config = dict(
    d_shared_expert=0,
    normalize_top_k=True,
    balance_loss=0.000111,
    balance_bias=True,
    n_groups=8,
    lr_router=0.000397,
    norm_eps=1e-05,
    optimizer='adamw',
    lr=0.000969,
    beta1=0.95,
    batch_tokens=[65536, 131072],
    seq_len=1024,
    train_tokens=662400000,
)
Below are experts of layer 4 (counted from 0) of a mixture-of-experts language model. Rows are named router (the router's row for the expert), down (a neuron's output weights, with its number) and show model dimensions 112-223. Each number is 500 + 40 x the weight over its row's rms, rounded and kept within 0 to 999. Numbers have three digits each.
Before each expert's rows: "comes before" lists some tokens at least twice as common just after its tokens as in all text. This comes from a sample of Wikipedia text that the model never trained on. Tokens count by the router's weight.

# expert 18
comes before: "| ", "|", "were ", "^{", "from ", "medal "
router:446543516435539450438597478579522533430490512488427499505474521542538476496442537526482542494459518494503533477484472508482477473541498464515566477540550517517502521434475496506518498489518494505488505530511499599482441504440592493475500541396466566502506456490591606490558493529569542529563414507571535481461472500470548511525426418559
down0:549530488489524546481502545497511536515533486518513480512499507540526482458478543487507481476579493538505482493522559528459433530511446480468513527498482477499467476439498465548496495488480562503560516486435468539516461487463501532609527541486523543489467520471534532445508505574594463492413490492423472552502520469511480504481495449483
down1:515561538491463454537496488497552470460504475461476508575490472512537481527507448444586499516449503488544531476501535472550497446528520506473543455417463494481563503558547488470559418526492437428514490558453482436506518480584577575481568487503561559545522471555504500541498554528590474532470491577508520513486583560474514436562512535509
down2:471521499475468542516534477464479531500462530485521505452436535508510458528447522517583481463545452473519468485454480442512501597516457531530478482472484504525461433432431609575567504505447421509524509518476528571425522471522524471477533540389588511569464541516562450549516557541497486461518523433488584541449472539511469463472499491578
down3:468471544479512476529501395500503569446455457469546540509488501533516496505537495522524529455511509477532420462462552532509512489496538549511549447528397454541528486453502509455460501462428459473529493533440498490526523491521524444462486501578500483551473451436437467557513567521516511460500480538490487476465474449526527464460481500508

# expert 52
comes before: "| ", "|", "(", ": ", "– ", "–"
router:496541535467532486500522523494608455438544455463473488519484568514452517557544471501525499526507477518548568554460440516501505582574470488549537515484529570556474517461540507515504507539468478511455484536509539508514515444535513501560511457464452462537591484566521515603530509541536550493527563520527466522488500540484515516570490453509
down19:548493523461473569535534494433513498496547490563471483502562537482483481460479566520441501537539553482434466470492507483517471561428478493493515542449493472451493452556513499570482491554488512522515477522561477517518581548513539675512479460439511482472473468588515503462555467531513503467464477432489537505446516505519525464531499519519
down20:551524481418519609562482495568505588466617515486461546563515497474552519550543511552489501526594476520512492573465533550488533537528475466561475495538471535490498539468489498518474478436503529464479471467460532528513517512559527490524489552580476492414450506478502499497492498497448453596532510535558437462521464469494531487520466519502
down21:457448472487489470544474549445548523535582549498463491580529481481533513498565423483558563496520508522556542503528471550504558487485461525515513506467438482470459510459460530427563477580515478499509507517476465442420456477519469525501473494504484501423493513432477483510530486540501571531563484500510479486493542432447445491512463501466
down22:498504454607476504553568441482428490516482492467478475601460525434519486542545498491580590503437475513446473483515492523503497448436545491482454519459570525484482573470455520533456517492532490549564466568553448524496466517441549500469500495526498488428492504530490537481551496542541510430480436561518510504586397490527507526461478518474

# expert 42
comes before: " ", "0 ", "1", "1 ", "0", "— "
router:475555577516558508443462534542501466490503462534462468459506471512509452526511492485439510476525501461432480522495476525548432483507488536632594488548479549499527550462494497455447510481591528507513469457545456486462514407408542508524491453451552471494530556509549483494581439553440514520540522471568491511542430471498535506463488491538
down0:526536529480463481484478518482573519545529538483534538444467454455473467495499486489538463426517477568477506503536563522510532560474520526556494450547430424533525557544521464533525467463446455453444520477518497477541450427521427498572495545522464497530541483508525546510523490526500480479553551609516479526503532525464571530563504483521
down1:423495385529459500549463518454468515513542477474490514460525456463507486562540475496431470520451484440476482493537572557498530495460559532465558475467531556501467468478511518513495433510498486498474520449542501461540490507500464578465530524520545521507562417459462492460440510520546500555487517507508499486582483569441534495491528527485
down2:553512512559533519518539419448494462527544538554539509514474527460469523458516486501432489509466548489596462484524447557512522432524478540584421535541560435553515497495524522425465521520487585473485504456497526520512473493454499542506522523499432413493549516481506479527542476480467566506544441593474498511542477489576505499525480443525
down3:480563526536447540491545563503484563547588520557487535550459523485517449573501525478462427503437499509467599572452430474496520572507499538570545518452418434523515510487508493551494537581431495496454531553458491457522493504516413445466527486489495552470580512571457525453422489548490452558516484509522598469559547504497513499503509511478

# expert 57
comes before: ", ", ". ", ".", "; ", "–", ") "
router:481467510486520483513489473503460452504505517517517476508502535477586563469491505505471553540500513494496421462507531529482499496525515478589476514606482573515499472470548522513459483498501462519422496451529496505525476495457517522536533462522503585473494497458522454508513501520507549454529573513512511534472488520419502498480484503513
down0:493514564496475474533574447463559595431492518483520510536501496449524524513531534441488440468451455545466566480396484513521495485560513501559451492406494509484512571435554493548557531509564503490532483567510491560480571473529564496503522473425539458468569509519538545515487491513536487493463466510448491520505454481434517504538467529512
down1:561532490542457558511519532500471540490497531558514489585551464503496565579429488536550468454462452413551563511496460439537527526527500562500500526484522506494551534587471535416497585559543524552544549534440498417536557517529500544460508553526514419515508464525435502489392558502514542552553492503555515518516525490484400492496532496467
down2:513544496497542509492535473527483548468545469565532477512447525538502514459485462558524495508513496439523494548391525517530443521523552518477521456456480593423507466434515482525498419512533425484541464466480471471523524484514554571423498481526530464457486494512504527501461484519532528511482483485505510522461521540525521441523474511523
down3:616502515491544523513528503482536558559507431538506444538561444565569497464521521504541449474504556485403488490501528479537525546518485573522498545510507504473512457474444529525555524544482553558543511571450527517540529475550438518468528528476511483463547511475488528528518549473502470415538511487489480512500468460492478469488437556420

# expert 39
comes before: "\n\n", "The ", "\n", "In ", "He ", "It "
router:474539520472529497530541583501545475434508488508500458454490547534530586501528538542476524559498463512459487514467435537562512503567545513558518498508482593518544530524487486511480532539555429492459471476473526539505516439472543521544438499411488526490535536490522556531547468556557501500532517543518576496435511521475527529497425456503
down0:488450523476483570526473483451511562492494498520515577449497451541510445561488484449471501534436532527450522403566503516506528521498473510564538548520496488542443447505456527452509516521524486487570558493506493435514564494498442471438541508537572448517470527519508548564484546518480569541497478503461533506520535519587456535488530508513
down1:537522482528509559501484457483430481491465492496507532495439518558481523534520513514488444561482476468537552590510491488512498475489498578525487540466540463497466519425520509586497465575474478447557485434481510550513465503461525484531459499518505491531532568440525513495448480513526508492501514467534472557469503487528430408461500536510
down2:529454532498483598507483475516494542491498485501514484543494456557532446579540484515522455464512549519554462491532501539470553510548515546627491469507507465507475452508497501564535542537480445474579515451518473442532522459493447469476500534481506472536482565441541559535466547433454571529522528522501513473529512487542496503512483472543
down3:474462506534468520570532466534528536465457512494523513468514492469494475531528471540507460507467487489445480499490548494489498431489515539561544420536438573495472474555496499519411483546454468592557446459496532442476410483474512493500492547486463526557504560538441551484477507512520537531475532499368522544548499470462493580465519427524

# expert 10
comes before: "of ", "and ", "\n", "was ", "in ", "000 "
router:452569534452594554534477564470489483518505449480452534475465578416568563555529460513452476460594491510441525500486521534527455496497499476580481515468494538466506562418503550480460484460564525482513519450500482514489541479421528568547486457505507488493543504522548505516560486511494593498561471494566501436517495502520516490505496467476
down0:469463488517508556517498480561485492494486541481513529533433463509490545515524487458520552480463494475545588516519493522554453505531495533524523526546462547585565471445500497611565498516456482523564515492552499572575529482479551487509450533524400558536527515498487548506467437525500501499454591492521467521440498460617501552487538519548
down1:512542468516529476490504494476421520468478549512496456476509432462524410472549517522497530539511547487477452499548470574475500495441486527486509518523482514469490481541517461560417542494528480460459493482409537556496526448444492523507509551485519477496561557521543496496486454451500489540506571387505505450571427547476507539450522529491
down2:525498569522483484529504542444544467458536533530450520511514470512504473536555517572490515502439511422536439443526435491510501512466552467501516547564446551461554463480510532559499525482508443511541495460467616506523550538522452524557485478467490573479554505530510515506548417506498523620499528457439480429531486452496529480472499560498
down3:471487531502458464527426608576414514484555559520528508505511507531544476447504458535518509491520531510516543481476489530457504446484531465514464491502531482498513461444585473511492489515543509438435486546574500464532470518482524463449457512513495539455427443526502555437530515447542529419528458580516486530511540494436533481433552546526

# expert 51
comes before: "201", "202", "200", "\n", "199", "N "
router:470466512492557427528512428483533450443548552479452531517465538465533481515483478475548505408552531469455486500474451476473455451516498552606427503534452470466462514466447519532457521528523527521440472459531530478438516461431460535496556450486470491544528574471534524545528491483557499543527474498524476531458484531476530582434440538480
down0:444404502546545458484515537490483483518535480501487525542414473481523431528512518518448520538472452474533528447536451541498504457513501487474532511529554504516486427478541489464536431465543519468446521526526424494548469534507555488517484473470443493454447548442444542499488531587442472556522428558564542465483487474491444540554465550517
down1:525491473463527518470498515522537532491427530548473484514468470460489482545514615469535498541524499526445531523414538534471483471535544598544460526521493491563498509547481523513527562516481568578514528492456495440470496475461557509529457529510485475488466487454472424548468484479553469521497505377418519472524527485431489395467482561550
down2:502546570530543480494539466433600440546440513513542463537474511521516500528493492561447504539488464450523489449582497445527508476451475569558403551499498540471506513480463512449519439476454542431498504556473451529463518491436519545535501543494480489443509503526480517537548462528483502444522459545502468449522488443468460456546561488448
down3:508550471478481476505550509488484502543453441454524404504503518419451514564457476482498582549494548523505527493518515542420477497485510553468533592408543524489479499446551593499496475499552477545506471473406540496494404535478499456506512542523487454550513554491455459551537482440455507570491445515548468505507454511485469511520461450433

# expert 4
comes before: "the ", "a ", "his ", "their ", "birth", "its "
router:436602538409586456482547469535545484510512484467476509503486558424532469501531494547460507457499545544415508477512456557503548454537466512528522552585459535462528553470487529462416493472490478543477581535529494555524457422453526470529502503484465513514505504478482548468542462531481555475523512474602503531476435520444470489479463478506
down0:536571460470521518444435455531529549485565537501543523472433530502523454521509506433550484487548475430475475456484423445430408531507458502463505531507524451493452575475538476538412520570509478458525392482462527467507467515568485559453482499463484432491446467539483441445430509475533441456516525472401513483569563543499431497459517527524
down1:572550441488474503556489530482535568509441475490529505404471471479489488503469502536471485501526536538478522450485485504469475495509482485457436546502479554520529545548438468507537451472496475491488502483501428499474449518560440520464490521447531447511506512433471433545445508566487502574500489461578489438519408471523475571523525495451
down2:516561472481452459481494487461529520457464516571496445484540545525561517554498525503561509510435422451498565452515506358515428494556506464461509455518521477480499507519509531547480521563461482489518388528533515405511533505443486548484466493487427453448421482510511535506522530505485515473445541468482452496532500541451453536510586473502
down3:429473525535498462477464474438470557537492553500563439473484478414537565453508543489472478514456492568542467571493518507497579519477465411562494547512410446521452456476542566475580447509483489458506537436474498529517481479516498464493519474527508525496439497412552479452598537484503550481541456549519516458485539492463484445467502519536

# expert 47
comes before: "| ", "|", "(", "to ", "– ", "years "
router:481501486396492465458514483553564498396468543463499451497471509481509477475507546516487477498480504501479514553487513526510460464495476512518485451470477535505480486457575533510492540568499517499512516487451542470475535439504556488513500448518445536544517530468542532536509485509562479448536464465518480546482482478455499507517473446553
down0:568501498436527504489507468516455510496459471542466533539447518488487523491477446461569458492466504561504514456538484591475491525551473486483467466495493475505527503564499470533499451494496482444524465506596486504452562476451486534438557463544525525567487463522538487491528546549583513530452489474508485534491477561505520555492435444476
down1:523433462520536579477494464554485390513534551476478527459468503484547457488519527545482496425459485485410381545509515445459534445428452517537537539432481495535551478462445494508468548486500467449480546476488507467432517519469534468479541501511448458507583518502533485549468457459487515515574521551462506466489461495505637477512478510539
down2:574521415513397498519474471544522488496484534500558465523485470477496473485502483521552492419462490473571513499470414529534513486561513502502536473506513533437544490461526453528480514494516521548446434480579529484392527423518519501510485574459560514527501506531506569589464492440452516561465516539504559533528481571519474509516420509496
down3:452474463537499426606455496557592540522551476540514496575463541482429508519454513535455475489497545513505523477471450555485486547429461441477501548461525520487567446441536523495493530519474440558456505548506473552520497530436469457497494512519469525520494511506510509498513497509493420619466523521530533541511466506483472596542514440492

# expert 19
comes before: "- ", "| ", "The ", "In ", "==", "He "
router:500501537521540551513499529497519509501480520468446516530514543490531524478511480525489549509536537486469508530487359537563508523571495536590563496560500469558514502498500520496527550526475480450546549491444505492494489479438529518540517477469478524526502503535530543542543492490522609503605520546525526495495488501442457486560443419486
down19:545442507476449500508489528448435504500462607536465461536449478480521527469503475432489465361433469489569479506528508464545498488420528468532497453445534578507469489527548565475579583517475508535532488530456492496440505518490485540505547556493528505430582516447505550475463445437535494514491527572510503486450502545520601436507458562457
down20:503478539476515532464540491508500529540477501522552521414495437523489429504486561461575430500462506424461544474493572492502497536480631491470452517572430520454516536514543525510508480505551465511513449504366531482504522531469518496471553480465501505528507484506513470432447500488520504565455492480517504434515499509523523526462482512514
down21:488511537477556585482529439495500488535509520496514478553486455560463495518507469484518515537512430484470579468480492536510545496488483567536478482502535574499478516571455510491455532520573524502535557462501477582517503556442505464438483558493462590432484535558464538506390500495494472518513511524543481546500511538492460517543509443504
down22:526468545545498481552485537463469491471466485580526518502475467576443413482507508523423466490552484550435420421534467508483502494419569453557444506489515475456521456537519513428525444525439598470537507450483472475489467538553467445533515489579522468493435521508460484529566444517493510520526475516492520486552460476544482475511565497521

# expert 56
comes before: "the ", "to ", "by ", "a ", "in ", "that "
router:515496497506483515472496467470473448458479545477435564506483558469533532531500544506450556470474534568521551466505496447581472461542558421569526572512484561479485522473570567465531493505518504495458451492456538532479499475457542473539502459434460508482594481524524553538470479461499565537539533459521519479402576537464490478454442467520
down0:473470517527493511517452451440525530603577445513493498451501506506496380499480488518429479487507492518556446488629525539481554521471496476505464478513514541536553550505501508582468502464501516534557506546516504511498507487467511576517442557513556439567465439461489561458499500416493480517522501499490473544502512487573469507506538534542
down1:516540513516467469492524584512521462556536467488411498452531394414428478525472555445547462495439490399508535461418554501543499504488474458504576581414508520532548449568486511502551572473563397565503496521457500505496486485498487545526543524525511543493504529532449433541535515519500448543505508442501491477550490514494490517568529497502
down2:534500439546518538523515538491490484449560560477515457603500450488562476511524496555536454437486519543503485548495472484497556487412523509539446543584532483493423480549495560463512531531522466527496469526447464467544549558495475494558434509498468498555502504518439478529481518473411493518541509506480446464559454465495520485509469486515
down3:473502480413511426543432483517457485499492582468553450515497544506545525539495489461510560523519469430549504490514549544455553541522467454502549480446459483479502492476537495539566490537479538505533466504481525497491531527448500501517502435459491544516487463459478507541521511460518507563521528452479496460506521537483534470496474497422

# expert 33
comes before: ", ", ". ", ".", "\n", "'", "\" "
router:508462612461462482488552504504487521473434438503466479509541495449532496532508485484447555565492525564524532469468482578460493505484556429556505481507495578509531514488485526503482527458441499506465532448508518507530480472461548518537489497439524569459539529502603451521562513499494578422473536509576466460480477561481505454427491519562
down19:549493550537490521477513517464457477505507536533536537528586523479402556557416554531441524527492546502518519527525535487514528481477593502479445559473499464493544451533418459501477520401512542475514557508549515458523551430490466525503478544549517494482539530515441490522503522502481508543434491518507534559568544511461445494447490481542
down20:526475527497493448472452536493459455505504515570560471467487479439506447492461496529426410537455521449470536547474503469562503535491533428474524496475535472574560567525492538535465521517540521522499539519486476491526497524545503516522555485524601558450472468525590503486544555467506531487535496549464504506482429560446433455477505496546
down21:500484468512466515570519512539466494467479477447511610559468500511489477501478474531543499444442466453548531440510480475492460498499574497562458461539444509522434510469493483495509402516571462457502506497476485541492517481496510526502408449563479515471566501460413535503494561531497439543503537506409505504399470520549452548467552437559
down22:509472482520543469587480487488492490560443507515518535521394570489527536490556466538561506538545503420528542490528526557479483477587590522401488516544437467464463510567483514463568448568441418484537488501488439470446451487524447515482545550502454545417483464476409468552516545487513525476472478535477527467500493433472419521488442543444

# expert 53
comes before: "of ", "in ", "and ", "were ", "a ", "("
router:476540464530548432506466466528551475524564449500481445493530553450522500490474471462519505486534457484509547534448465519505449519454493467570462504557539475468529513468486503528442502441523467494457513485545565511518488465412562503508548434466529507467501469484517549494574456517526609479475512487564533490478477506480530526522512466565
down0:491568502534389498471487554532512519469432545462560523512495512467460496524453498561498540540487553487479525465542463564521544485474486554515544466501496466457518479575548580491530447473536499492464445528476555454445543506571489538525486490438525487387513499511465533503535514538544496473466582405535499556442477512572481513465495465439
down1:425533508590535586567463466494578475442522458424479497509535482506498502510539544555457462476485531516522558469555449451459560555460449501500528535515495508538499503424509562454478511558485488512528535555533442541536483442522575586447450498496486478479475468494504506470513444526471462515544490517453501561569544504524507435462514477492
down2:482453509470464566477526495481496429548588527430514526507462577467572548541500591532525502568484533489530473458497459553509474421474506510524421509511523473470449515486551470448536505499502551463574507496563466521523428536512450482527549548498442470566521490485587463478486463504443488508546425492497485444450455471505501502527489547472
down3:504440461511539520526482429501483458514501458528482463465464489542464515482533513480533473467496524453495579473526520487497572557535497402585524547578512455505463515420537489484531501566478484474539521471445448526484448563500502519607534542577504467469422482457505433537534491408525484495528515520528509418473484525433470507524563508479

# expert 12
comes before: "\n\n", "he ", "the ", "it ", "and ", "she "
router:550541555452539527460470558528488511456555426479449485500476554467573566481423461531522475494435506532495456452491467497478497451492524447530531468506513538455494453467511487483458542515556470460507532468505467520486500512522477525554460428429485503508522471431507481530616513497542561519535503487556550470489459567534506588525475463551
down0:528533508517512546524509462484514535488463437453480593504515483468486474482465482491511436457435513525613497499479459517506431462527564510491514507520504500456478457476550526562474412446527493516506495525498511483482538493554552513522561493432499496471529469498522490508492499494446469528500480513517464552521459574485514521461515519501
down1:513559527480486542411437574519511442443502445481506543503511411517520484561433448479528517533528487484468541439494496561511478477547518542489436500463516429480577502597478499530484486485438510489563575528537535408451480482482524480565496555491523489508477561466472513486507496509489506526503462508458546559489495538524525494505477577543
down2:554546516541507512529452553537517510462496532469494517504484540532458509456549472439481452504525549526441497532506418553507472481472461520500437517440567381525473510550458515475451465419549465496534513544560459488564467483516523541580497525482503498485559498468528487467523499558495505447492576505450457516564432445506502495514482543521
down3:512452485436549523526525502525487435473481508438582495526443525528477453449454532574476452517535519510559433490503530474522547514521511476537492401488437542487501430578483508542521524525461430512533543464516405445544509496472454508435597529495505512490513511481460496501532431512428450585476497534530489474473510545517530546526503454453

# expert 46
comes before: "- ", "s ", "| ", "The ", "Born", "Coordinates"
router:425537547473561505454514461460505446534462502510424558461510565466522495524517467510473510459570548528475529559485509524483462490500506514587557552528485480466517466478472496564493559474493533493493495463500469510525562478477488526441453455514486509533541527501555530562492521488508557471576401507561480494470536479405553472529517461497
down0:508464469486490534535474425474517450456446491485510479538466460486511428482489451417515477540497530499422452498576514520534473497533591488478519527512487503558526534540538482528487468417474504461510429549450593526475507491452507451496459541519551475510529489516469476538468495537510537511447445479472464521531483507441485475498452499463
down1:484481497512528468469539538527525512436524461525598510501543484551525524463520570529496510535381562542435516516560511455522523553458504546558504506483503478503552539449475513457483478383503476545535473544496469498509440546524508505475519484461497507462480445515484519579536519539449522477506587490464462544555514548578492623478555526470
down2:568495467526498550535522460524493464544552546484521473509485517477521458524464526444553479473534527469456515473562496514466504555471439565619522480439496481554519451472470543494451493461575438497493496477519457502515499513524468567594542491493516531499528540547448555522543491536508568455473565424486486563539488538508517577503497465493
down3:468486553529468511490466492508632446479507576475475550586546555507425453570499418510503523520486479530528484427494480509490550482495535577499529475479506504533508540476551521511552489537422551495496505468523531555534490471451497535541489524434517525405540489547504490469516501403460513466515484511469538388514547449502477486459512451501

# expert 58
comes before: " ", "0 ", "1", "0", "1 ", "— "
router:478538562452624490546529487580532482484491457480544422497496528478533454507566545506449464486582537487488541501474444523447533506489530520634539485579516549504518608449447513461460518486550492526479499559564469538563460490416572455542522487432459510483527457433514538536561471511529573479568528514573472473485420482477525477503464473451
down0:482451533507466453556535481497481487480517398471444530500491427533512513506458497532425613464487497482469523534477477480522456599495499474556494479503503442564546497459518509557474478431492489469539499460479522485548479517505463569499533474471557491526546561507550531485456485407537482477492485509495500480467464455493488435399494513508
down1:570502533522535542534575532488425499522552548559495544459396482524520538506468491462521517468427509516472494513478497485591538477517481561609524478499539458468482514496506444426541527424520507419481462508511510522505476535488479537442491505546470464465498486408435515536506547504439526491508459516509506496531527485548469459400481485480
down2:545464544471535559535545517564505482495570501481528535555552517510437527469510490550548481487510560520497499404462467525567467491452506481538470477463451446478459508516507514476499584569498482437544515450540444573510490501542467462530446566491531510468617418452487503451455473536520408460488524507482492522466654468538513440469547512541
down3:477464540558560506471539528473487522551503481528516536539541423490495411515535516483489489513470529462452478389499443545532498531534530515530514516452581490524473530511476452421547524490489525550556542483471441592517486551526562460470532555491527492515447460470479477441496464506480491491549533579520510501566502549460480448488487524469

# expert 7
comes before: "- ", "| ", "The ", "In ", "He ", "It "
router:511556534456562497485531517525496466462476443481445521484551511494479492462506526540435523485556513551385506481531492503512510559519519561665519503547527523494479504485508460475483549550488480521514503540540433523491513496465494514473492489560528508524470490521514505506514464440477549467566500494538569474501466455542541442530515447535
down19:609502544458514499461504555551481543498523532498457522524529427448525461511475557447538490480525435483487487506503497507437572538428558585460480537444478500504549528393516482482536586464523539539416544410524429465533454510503487515555500431521511527472460466529487468576543489458443525419468483488527538517449510482501521546494526494503
down20:475506536488520494525578490504452453496535506498510466490500454472478529453508469521486505515523517527531576458479466462464545613510474514588464459532490478539496508475541501462511443576440451511507506561560595532536551536554470536520477492534535517479482456525401519488453466517538483567518517473486473522554558422483538520510617453480
down21:452426483522564573510519513474485515518497524559573451522521541516396492530561491534514544474443475529447473607437487412500539449467448552515423493494484502562565506482544478383474452567576486473486551493437539523562506526460509500462465507499498603536562478558503441541486412498489566512461476566438434466550482494598490439465550525494
down22:525472501498503579459420501510515519562435462526447519519596490462447483489512495451416429510523432479573506435502566512479483474508487602513427503471490500489491440526543524417481497487552518540476499557500476512411459485494537495490517574497507431484511500456481523504521510429500488524489554429454485499514497539527546495447489478497

# expert 43
comes before: ", ", ". ", ".", "\n", "'", ") "
router:494511545481496507479448537503484525519456465442462545486536488450536509507481465484510465567511530567476493482499491599516448533541513504539542522552479596551516551459437531528468511485426497551449415461494529490509493475456526521537529506459478489490486456537597468522544512526494517404490508517572439481469456579441488465482509480529
down19:478430486520481582495532526541496474545505447462513529530490437535504534471518503470580532442451522505453525451498450567523435482557537458460514466561420492568492456483391517518498516520481529483441518439481489490519487517492480543505482454519526502524504456525450522542547508495449428526443529520519491467477472487507513503504470478535
down20:540504468468596519456544465469384464464534505504490437503517563442502527526472560563555451527399543485493498482531463476493426412536426497402502465462505450512486468510456524598483497425550511582614503483518452535495500584475504513512556527548482515535466511537506497543535526454480549465510448482417504532512529485515503444493477542418
down21:498523530407488558454492429470459448540557533523496477450555465524501467550462563443515503519575446494479515490590449541529481536483507470561473469517526444469576498526507501541518518413499473511505492519456521485454541466534514506511505524459519462541527449508490513503473463458467482497475447427556418471529476507515445501421474521484
down22:455556483489469585465582442475479510482510474538519521520511460524376448542532574523512485508458507561488536492539488532508538590463486486427424449533518527541483503471512510478463516491482522527559450540485551468490451441511446436513568502570541446446442459551545542511563580489511498535535519527522487478519548500515498585460504551454

# expert 32
comes before: ", ", "'", "\n", "; ", "-", "\" "
router:535493547467466523515463495497554495519388465433446511514482492502510564551530542455479529541521525529460529475472498580522437507509470474546511498538499528480517562496446489534520515538480515516514500462497501500508601434482559518579472427459518459568526503522573513554611570474518534448524495487511512482486485480436463534519518504457
down0:462576521445477459515476431507432510489506499502487529473524516567608437446445505555482533499484433487529485519540533492505460580447433492541537593522550554548531446495498542451519522481555493529463525496484494451477434486492484475453465452416553564487516451501501543560571575519569556521474492549480529544442476469459487548485511480453
down1:533429462469438487493531525500512571554581544558474545505457504474595516365528529552529495550499522483462484510476483521525525640486548523488450491375467532564548498485505502488474524473470556486443524417538524433467522530523536623467503565456498485471508499459487457497515504495512498473469569503529529612504473553518474487485496471454
down2:468452461482431472455481471470485477447522484579391543487426437491474550451454387505555505470425511436523590483438486488545573506465537548522454456472514567496482520505479456493497532538549544539475529514513477550493467517451434527420513428540510534484491467456510486483516469479501519468495533426452527479491578535472498506534516468453
down3:512477509513502447447486516458421516587453491452455476529582509448554491493533521552507456482519490432462460516552491458503494523420545499508515485488497502528532456542459523586500504528518484418401541488528534454471534496458439529510492541561485572511485560517464528507508495568465503543499494452439495441513491480510531458415464502460

# expert 8
comes before: "of ", "and ", "in ", "is ", "for ", "to "
router:435536518451575496500508442537482528509424484419477500442470557506525469497566529564492490561555502574490547536515496512517458444505462419460517474564490540473547559535437482483501462503480505511476486459531554551456494477466527513509501485469516531549579511471570555529502535494520552395488494535528467470513469415512509456534420439538
down0:426484495488526510440444528488454549534477488453483535552498496507512441542470501534504515421534423484405535506541517486468504550533539505370428527488548458426472509381486510512443504517527496487483524494522475476511518549536466461520538553516476447514481507535448572535526497583530475431571490487440576550477566454488507473551460452464
down1:489498495549453567577489476513409511540429523519505515495531521524496533486482425456475542518515497467533559488530498512569476576471577439523525472535503517497507525515433510548570485473430515445498487564508530449506521463487476498588450481496522489452492598480467538542482514533512498514469555541404507490580472584567493493523494608498
down2:536518494558541438517500519428439540455390532583598451446519499469443509563452412477588482468558460506543508470546478536519481514500447532456538502572568489506450538529430500566459531474562444499462529523422485437586490472555451436473480530448484493500409505463440459547497481475489454484497471563541463498470510458518486503494451525432
down3:404534440526530473452529527549533527445442521516474539437493570498491500539483493476467501484524483518497502490503538548501457521504485530512539506450501503499479451573494529582475526542448521520491570538410532549414561530480537448472468416518493561422552504540600518522441531507541499535563472472415532429478539504553561481491555573547

# expert 20
comes before: "The ", "==", "In ", "== ", "= ", "==="
router:458535557442566507521444503522507468441473491433456518461546535499539460505547511502503559474523556524526526503506464544425496457547511474606485535533457512500446463460455538565501514502458556520531438553455522503547573435403603519571483495469429569491574477490532521530542493464518549516560489462565549541457501509512575503494463423545
down0:484547488522465525518533544522546527395529438489485460516502573492519447555498582495432471560512547495480526480466517468451458448467461473448507438485526430527562538407513542461510452507449471459507464543449545498523528493556490478524555549527461561481504520549498547515574522512404474445426459527569506473508467481460540420531449505510
down1:475478496520511466593498532453552528489526431463501516479479592495525528514494468528528488492492487503499546572520494552437514525512480441459561477515503539486489466575477493468469559566485497495444544499500491567484481364515459501552513538510487461482547452551492549501540514566562571420479465447540533458490500518498477518493540518509
down2:509477529459579475559464519488534509470590477491466551515568463520514509508449491563533592506483521485490480553447455508561475520472507482444439502476436460457476514534500431542434454453518479469548498481520526458467474405524525450501537522551486465417498533485507503541562527431451467447537427548467424458529529449527445495445508553509
down3:379461537462449580500475536476518460523483508480506531525514441561505532547505469493540522564477517523442434481518451479461496508484552446514474497505469477527426487543493556483510450492461475498501526550514521466455597510508467420571532486548604475525508509473518523523515488533495460456549525504480467467454427457523450503575531529469

# expert 14
comes before: "\n", "to ", "- ", "==", "that ", "== "
router:441503588487483491480450528494485528468508497496491495487428511445554517539453594486507513450487493547469521447425425559548437511536526469638488507501516534525504548501594498558470481455528483466438542477475532535524471516444547508524549475434492437478593513498534541501496500448555523471456491489553495567510539437522497527523485475461
down19:483544501555485532474541483521453424504468430456533490504473558472530423489531531412507545520507503603474568425523547495455454477469557432583556498502486497613477476509545486515512461494556443506534528468476495575453419557469447530461485514524467483488480464542492498477508503458452517453524501526483468481454456509516447504511521474562
down20:491578463497495486582460452504511516564485464538537484539532485487511519466531512488478526497559509484482499577541495437491511486566473478529434503528551466468463512464535497574512497487586522478600540465464476477468491577511514534462445519454508545483548455521512541533462514521543508467419470557549495480502486431491558568497471462472
down21:485442485507526439494577494521521550480497568550509477544553449524486469490523469584495493484443445564434485431536455526545423481459522466497504482524480508524446465546491462504507580459481534548438500515486550531556556502548530481500472499501534519494477525455495502455523468534480471532564503530450512498529484428513442522503548497548
down22:516500517488571429499583488468455559526452475489511472487547552543513511445492450419575525474465502529479518608548495482489488383526634512463442500504429538497451445500512501510512569446532417458539529542536498467521501526448430493456526538463539488535467510531454411523503512480519488418555565557582557498587382487452550494476507438527